config.toml
num_hidden_layers = 11
hidden_size = 128
d_shared_expert = 64
hidden_act = "reglu"
moe_layers = [0, 1, 2, 3, 4, 5, 6, 7, 8, 9, 10]
router_score = "softmax"
balance_loss = 0.0143
tie_word_embeddings = false
learning_rate = 0.0063
beta2 = 0.95
max_grad_norm = 1.0
batch_tokens = 65536
max_seq_len = 256
dataset = "wikipedia_en"
Below are experts of layer 7 (counted from 0) of a mixture-of-experts language model. Rows are named router (the router's row for the expert), gate (a neuron's input weights, with its number), up (a neuron's input weights, with its number) and show model dimensions 0-63. Each number is 500 + 25 x the weight over its row's rms, rounded and kept within 0 to 999. Numbers have three digits each.
Before each expert's rows: "comes after" lists some tokens at least twice as common just before its tokens as in all text; "gets" lists some tokens that make up at least twice as much of what it gets as of all text. This comes from a sample of Wikipedia text that the model never trained on. Tokens count by the router's weight.

# expert 26
comes after: " 0", " 1", ")", " ", " 2", " 3"
gets: " |", ":", ";", "|", " /", " 0"
router:514491462487505506475505502462469527498555493486505523516496453481512491520488523446521467482479528510543505466495496515441517522467516517481525516439523471513483531480539514524539492498547448
gate1:451550524447512495474490492509511522479536513465474491484538530487516512506526504517517488522496458483484524487507484502539527492485444492538502526471483497536474526486488534464578500526504527
up1:549453489533463528502549476523476484471459483521493527511496498511490481489473500488502494488497514481504493492498514469483473468529562465466474457536526489491531491467502469531451498481486533
gate2:486534485495549508515496540460497461506507517490499515514503516487507525498476452516519534483505486507510498535473462493503477484499482474568512567520475482541509475500525466492512514505546460
up2:542542486496538523499494491474515476469509510497518504530480508476523520473483464493517517459492467512520454497481494494511510531536514465527484541510454503491456517505494462518451491492522496
gate3:483446482527488525543464524470503468527465566501512503483495479489535545501475502495514555513489473498533483473478515529513477529483482467522509449509474533499505486521450527508501468509536449
up3:499499507516495458489493438519497476507539470501477499479528505499511497484458532500506468474467453495467539468512490495480502502501528531469473534504515488472495511507534505470475506484524529
gate4:477531523434434513477482507502525498478534502489563538472490495513484497521526493502495511516499529515534484503482520501479533491504516494462470483449539523480548501477505532459544510489513500
up4:510506505475482502499486461508510502467539482465553506484479518494520497495455531523457508508507523524502460563522548509460535486483475519465473492450522522484517553496484479516510560539484505
gate5:491501501516455494492490518491494494556493467491482568483507507504515535466502462483529525497475533509486494518489552546499544530446513490484525495508451495506495503492511468517473482458506495
up5:483509511510518501492482509493523521505484530470517431474505499515494524545499511492477489503528474503533484525529507472476501463505484505482486514543532520490532454516462527500459485517483512
gate6:516544475527524456518494471463523532465494475507519517491469527476507491494517503488474518519496509489510517544494531505503488547494535496502490521496457438516436499490485523556471466501510487
up6:465547531528519453498513498455535514539491474511481554485507478477489482480537445520513515484528507476490499521483461493514504506464486500550504483521473441511460472486495479523510483520543474
gate7:461507513487506480504522397482471530522539514497530517478478494463482491518497495487544504517521502494495495505522496531535491476502530522510469477501544542454469514493511487537477528493487493
up7:544494520492515526527484481537458459506476506536510487520503495454480500508507489524503499515469485513490484522513484478490522533511474511474489466491516522530460465486474508491471499490534460
gate8:516527459519501482505465471494468539498502536512522538505463509524487494538487499483534528470505488464524470533508492507481527482513504457486506496502504498447528486507448482511521459503525486
up8:498510525499505521490511532533515460515489531474494534546485525503456537495487509488486469474516490529516447501469481501490470504504525493537477478527498486497463497507513490487482498531434560
gate9:498496501555464492532550519507489516470434489438477472504565531493489475541507500473502482465501515493552494508499529518481549490473566535489527499463521519509494479478449514484491496479491497
up9:513505506505508480524530528509468476511476468467506478513529546481494447556487512466542473481533533457555477512495520521490552474469550513479526499498500500531527477516467512497509501518500455
gate10:499483456529498466523481533493507498475505500512513525491513527512505526513501515497485498474451494485492534513506470499486497484495509498452537549508468474517500514472507470518493512517528546
up10:471456525465500483524498457508503493501481494472536514482484509500511517464483488510477496511458502502524502498532507475512452503528488537538539481529477456502450563465513526512500479471484490
gate11:479538497516475545515539512524502500525484500495483505515496514517500515553490573489517496494537506475528461528485494522475503471529505486456498529481502458483511425488482484544464543494523464
up11:493480510493517467464471475509517516474503494510479488486491511465528496435497431517516509514489492498470540481472508488525501530445495528534492484516502537509501540522505516512548455491458522
gate12:530490506490502509498482489504535495514501492504503523506476485497509553549490520488525466520488448466505498465521489511491519505503471528467548481438532485485467527527488482500545500490479481
up12:464533498531489488494534519485498533481456539482535479492549505525531444488531486498466540500529536507510491518491509501506488494527515508536474546528484487560532476476493519517505500459519532
gate13:603528469520482486489561518492510463480482496475486467527466464494480522440524517466503458503468521502472494495488517479478500514541522475521496490472500506482513477520515514536523498480493502
up13:508532486483503483499526501544470467476501494484489453522493509523447493480524487452476538497471500487498498488451498503459548512499531464471540524474523504502467491467515481536445478520535527
gate14:526516507494498448494524519455505453482532508489485547514507488518493501497528523526499508502476534526474466463493475496481503515522518528546450483527497516527483518501476545559491486532471448
up14:504475524503506522484517518490515514520498512479540473492522494492487514504517475502485482539496464438507505521500482469486483518464516530535490501475508505524467486509503524488480501492435573
gate15:499460521521508504464511462459472507509527483478471508492511525494487509497510533533475520514521542470506507496532493528489536534525456542482491527491497475507496509520551551506468515512491479
up15:454525519520504528473523499466490510498519472495480535514505541499493510503506524509489487443545540519498522468536479533485537539492451514507486489447515458519511494478536514496486491519509488

# expert 97
comes after: " ", " |", "%", ")", " Party", " list"
gets: " |", " ", ";", ")", ":", "==="
router:499508481530515518520458532477495511467475480523500459541531449535539539520505475470516533492470514542463484490507482462503539494542543479468514534514498478536484528462481501517514511480497522
gate0:501542502460516499523521466486510496453505485513497461532479542499504539478513489486482502494481464501469513489522502474527514514486522461497486532517480478475507469560558530572493504478533485
up0:500465460502465495505493524536478515507477550474519502445491509543498445486475494526515529489530516478511522490492486515505482513484463514476520478475508498502498528465438451446522522510502486
gate1:529531519535481505510518508518502508467503483510487462516500510510506515520485497490521489457472537493483477513530505497512485477440533468512476489463499526502456520513487488456469502484515478
up1:521485504482527481504506509502524495464482492469490499476523497523538520505501516503476449521494475471490503511483526503530459499534475499530556482510462507522533495513530494541540497492469492
gate2:438507455536499463524502522499489498481479531487502508532508476509532454497456477509490486472494493476506496527488512493495528491526472502491507496504496498479485523492519481452521446540534477
up2:545495557486543551452495456466516500554538469495480493459490490461493547498508521482536507509527488515491508490500487473529491493470511524501491457524510505488509510520499466516447519485486527
gate3:495519483515504502516501504519477497493457497539475502466500482458489515466520489474491487541524532537497473473511503499462535573499512476497463493498490499496460503517504486527457489455467509
up3:517490490502519533468524477456536494511534507497516506524497501509526525529485496469475479444501513477492536480517541436541469474456504487490490502477468530529513528527552505505520513520494515
gate4:484496496468514497514491503472515530462510515526437523501490505477511527554492521488464504489467500485540488473532525470508489467520485510488529530494545524487505491544504495500517517503502509
up4:482491500500497486504482462504540471537489522506508534464459511479509463502495494498491497511510497491495527521467473502497526525507487516487482483499514479527463553488514532510462477448503498
gate5:527481501523524503487531539521448489482483547489478505527539497482520491465543500525524488524495509496527519515476521522461524490484489498473554459524499501496527532521531491545483528477490523
up5:516480461530482504497526521528489485485491486531505458499490468518504526445528487499547493485525518468466519493508497524500478550490447493495492488511501503499519509495504492545521521466486510
gate6:463551469523501500522534493481464468502478486488497560526479494517508515484494496551460519488501515501525531495511529532529524500482524449483500491475499481499496517472519519500536499501467461
up6:509446514491494534493509515506534530498515540519453503477465492485517504467482516496545503509513480525491435494517547478444474514485508501506548484525510538486522469532497511521472495488505477
gate7:519525521490473493488474527495451528499517496453481493544467473501528547510520505526491465445500500483478474475520455469473488482530496503496537492524478486503461526475512543506469501470504530
up7:459456465498548499492537472494561450463466499492490479469528520500480427503468514476493539543478500494513561488520513497543511478461521513498494494491510478511502486550512486520486495529499476
gate8:516526484566516532510517481498464519508522479522499494514471508472477517517496537549461503501493484489456540493529478555504531508526468532497527489516488477517473493468509472479501559492485516
up8:529504571538514491478470504519456483532522521523468488515454505480472543534493484556498478509498458479516497514515492512514481539536503498502543484501507468494525503515528493485535523493451502
gate9:505546502487500524504474508501476524486495510493439475477484494538473486511525501511520545511483512463495494473489487506502516488509516499454508533508556478465510452533469477553467473475518510
up9:526483493514519530453518489513473497497536464464506508512532555469522466525450501517503480503527492502505502509541532497509504551541455487487524479538477507484489514453523507474512499495486518
gate10:488544541489506503492494513492545520526489508534470498483520510473508530507474558507471458489508484484499460525502528531478534492525509515474494544440509497511498518504493466476488494520500518
up10:471521503504518470480508542501518509509468522522480514463511506489525510520465545488481491481468497458501477517496553517482522499512516486441480529400532488494506521516484482482501503490501528
gate11:486541530536501502497504517502482505516542470496461478518515520494492519491545553520466522497505528493455528459509469472488485454472488503492535452491503459504493493525474472498517519499471461
up11:469456491500510517506505534532522511488461526527493515423478512503490529517474479492514499531518469478515500526469535549480483504498484509494509526477463519509526531504495540504499488483504539
gate12:555466493522491529486471491520492510537500490517450534492531502518455466478505458506522494455484458482465516465454480482514512481503537494514459534525455471480476492518477494529484450471500483
up12:488506484477510518495497469473495508514507497464525508484541492497513455538502514544519511478531500505473460489450500542482470503473520513556529495572507513507473468498478556515463502507530524
gate13:470483499530501448512526496480515486535478483522494481528472485501487523475511480510503451495513485483483492520522466503502499507512485488473493494468484458533536533506500435542506460493476457
up13:471527490565495452498506512531513522518483510524509485540473485501490495485493499523508468497518482497509494510515478477523478531495484492463482511466486446526534507513499461553509472510471497
gate14:480473493522512511508501521482427513508492457505483487530485516451447521503513494556495468482511502461504525480499473481483511497531503496493468489469500478486488479499520467555470506495529551
up14:504500552467469496502534496483492461487501543489502480470510508541545495514504475490520488515494495525514517549498531527505476444463474503494484516497504497507499488497466556502535482516477447

# expert 95
comes after: ".", ",", " of", " with", " that", " and"
gets: " the", " The", "The", " his", "'s", " first"
router:505485503498482525489489472493510522524482479542516489496520495557452545536476482559525501535485501510520473499486520486553502507477496489474484462459508436526495527528488484479520462499481458
gate0:536491511494501514456496418483493498538512525521517526497501524466487477538490507532481510534500494493477483477493499495518506480502514467495492531464505491488460527492495493527485515499458498
up0:505485444530498456450530474497470500522496497571498524523490535509499495518508519530482528497530464510472498508444519480487488514516500467478481526478498474525502523515512481514503461483462482
gate1:468520458498479502529522496505495558516528476506497508485513531527456539508514457512550513531490495520507490481545482500505530483489488519511472495463485444516483502539518480493505483486488477
up1:525490487471494511523469461548528517484479530504507472542519492478501429499503531514484492528542496533497503509517494500499502502474530506497499532537510462506535506480511533484502507516503480
gate2:530547489493507543507501499539512492513470464470473500496523534535493527506534491515543525501483484515565496491520497507514509504469575502500504510463485419529475505490476466474497505494547504
up2:480515487527530502519482499521549518495420485453521520535533519553502528512507520509548524490466479508514488507485476536532502468529550520491486500486480456517481495494496466462507524506575512
gate3:525501537499478486514516555495498509563509554470534477506492505492470498488492478511502514516497556503498493473486508493485470520519477515500462497485520505487459519518452497505552482512491452
up3:501506504477512534504464489485485523456483526520499484463515440488513515472476526508468479484511453508529543497572502483512464480487478487484503468505487493499504468458536509508491513510509501
gate4:514508460520504471471456488516483538490528480512480514486527469517462468508501488475478523486468475496492524478464541463475509491567469525536505473550476523529521503505493477495540467463468448
up4:503540476528473480489458454521503538467491472497505524479556515527444473459512463486487543478465497506496508485473536497476484518536482506482457485531490476515550499471533500498503500469463517
gate5:519499449503503484505537488494484528548487492485518554449466466477528516512538513489490483482486466554467496499529479517544508483499477499525463483482489534537454563470514523509497491517512503
up5:496501424530508494495521492526523514553470472497543522441469470460516498523494539480484484477496530539495504523523467501554497519473477454507455494477492515520490528502482487501481504542518507
gate6:502491530522515459481509456465511463541463497553523488516456497525489485486524505527503492481497468486515467479482502530481493518495492463471541495519527512488540515530525478503502506527508481
up6:467507504495564493513527486487485502550505476529515463513482475523516474446478490510471554473518505484472479498479534505499515522465487459488524488507540495492507482504457488509502477522523497
gate7:506513464513518503486485512485493527538480465508491525494463461460483526497498446511491539500463493510503517504507494474500472468458490507474479491486514491537477513454485479502503497497558455
up7:528510513522511524511491538483491534541467464521493542515507493473475516493485448527476539497470490539488516515540520471501519482472461512479474449514487514530475538435491503511525508503550487
gate8:469527496488519483548494525479522558477468506517469474551505511518448532505498526551520490478482458513480485474530463473482514473518498556508513492503492558491534518481526519482522499509503499
up8:537509443494508486523461539505499486492491469535531477484502503536493465524524494485543502483478524496462476519479446484518495529493491464518495478504479529482537499502531462524532456510488505
gate9:495518497537507502499510447518470518527473479493497546494509487532502513532508493475490546519503448514520517464466521458511488488473477517542478506530469464515508470517493530522476469483517547
up9:483490512469467517495503538477505477467534506522500503465500497463495500486509501488533490499458519499461459561523481524505520512523528466439489466501511538466455491489529468510512525498517464
gate10:529546447485494520514498487478458523450491507510494518557516514486434541513476500499524523477506543534504490523516523501501466509514508512482479522500494540478493461533471559514469517529454504
up10:449465508439504469461473510547501443504482467506472491486505494510508520518525528459519462496513482485547508549552518498489510517517507521534489474470453475491516452495459514543506485472489514
gate11:460494504501482510500445465508517486470473465525489480474515509510552485519482514550504495531489524527495506486455482524509491527498500487531496501486492448534514470526488479524514539538516480
up11:489507532519448494461446462517505523495487465483495481475520539534504526510486489540532513531470505555504485522509485492526483516529524484498506512459491492506509460517486504528489519510514455
gate12:513521513526471548435499518504484471498500513492499476499513515549523535491523500490509467483489528472446494490523486487529554480525554523549504489446487515466466499538521503502521488546522554
up12:530537473511506531449486466497526508463530465507495481544473514529533461512478538515504533469496447518518500494485513500527482524495468510514497550458464455491509488502501465501500501499491526
gate13:519536487482457507491548470502527487495449474492523478479468478484529467518505495534494489515518528514525514467511536496515485496484510495483470526496533485532516516481520513497485573478475492
up13:518472490485518504503499492531540470468510479489467528510482540462428509462491557485502522502473524511526516511520515467516508512526438471501510510480451520507493501513475550495465493480475503
gate14:514530495524463475500492501531509502497514475488484517495518522506478561480497526522503515518470527502515526511456492486504464482460499477472537486523518517494556510523498466519501511491558468
up14:508502520497497544503498507467491503514513506503510505496497484478543442496517471455520495476505448498479459476510490508483516482529495511538471516493477497518463469488504492479527505483447547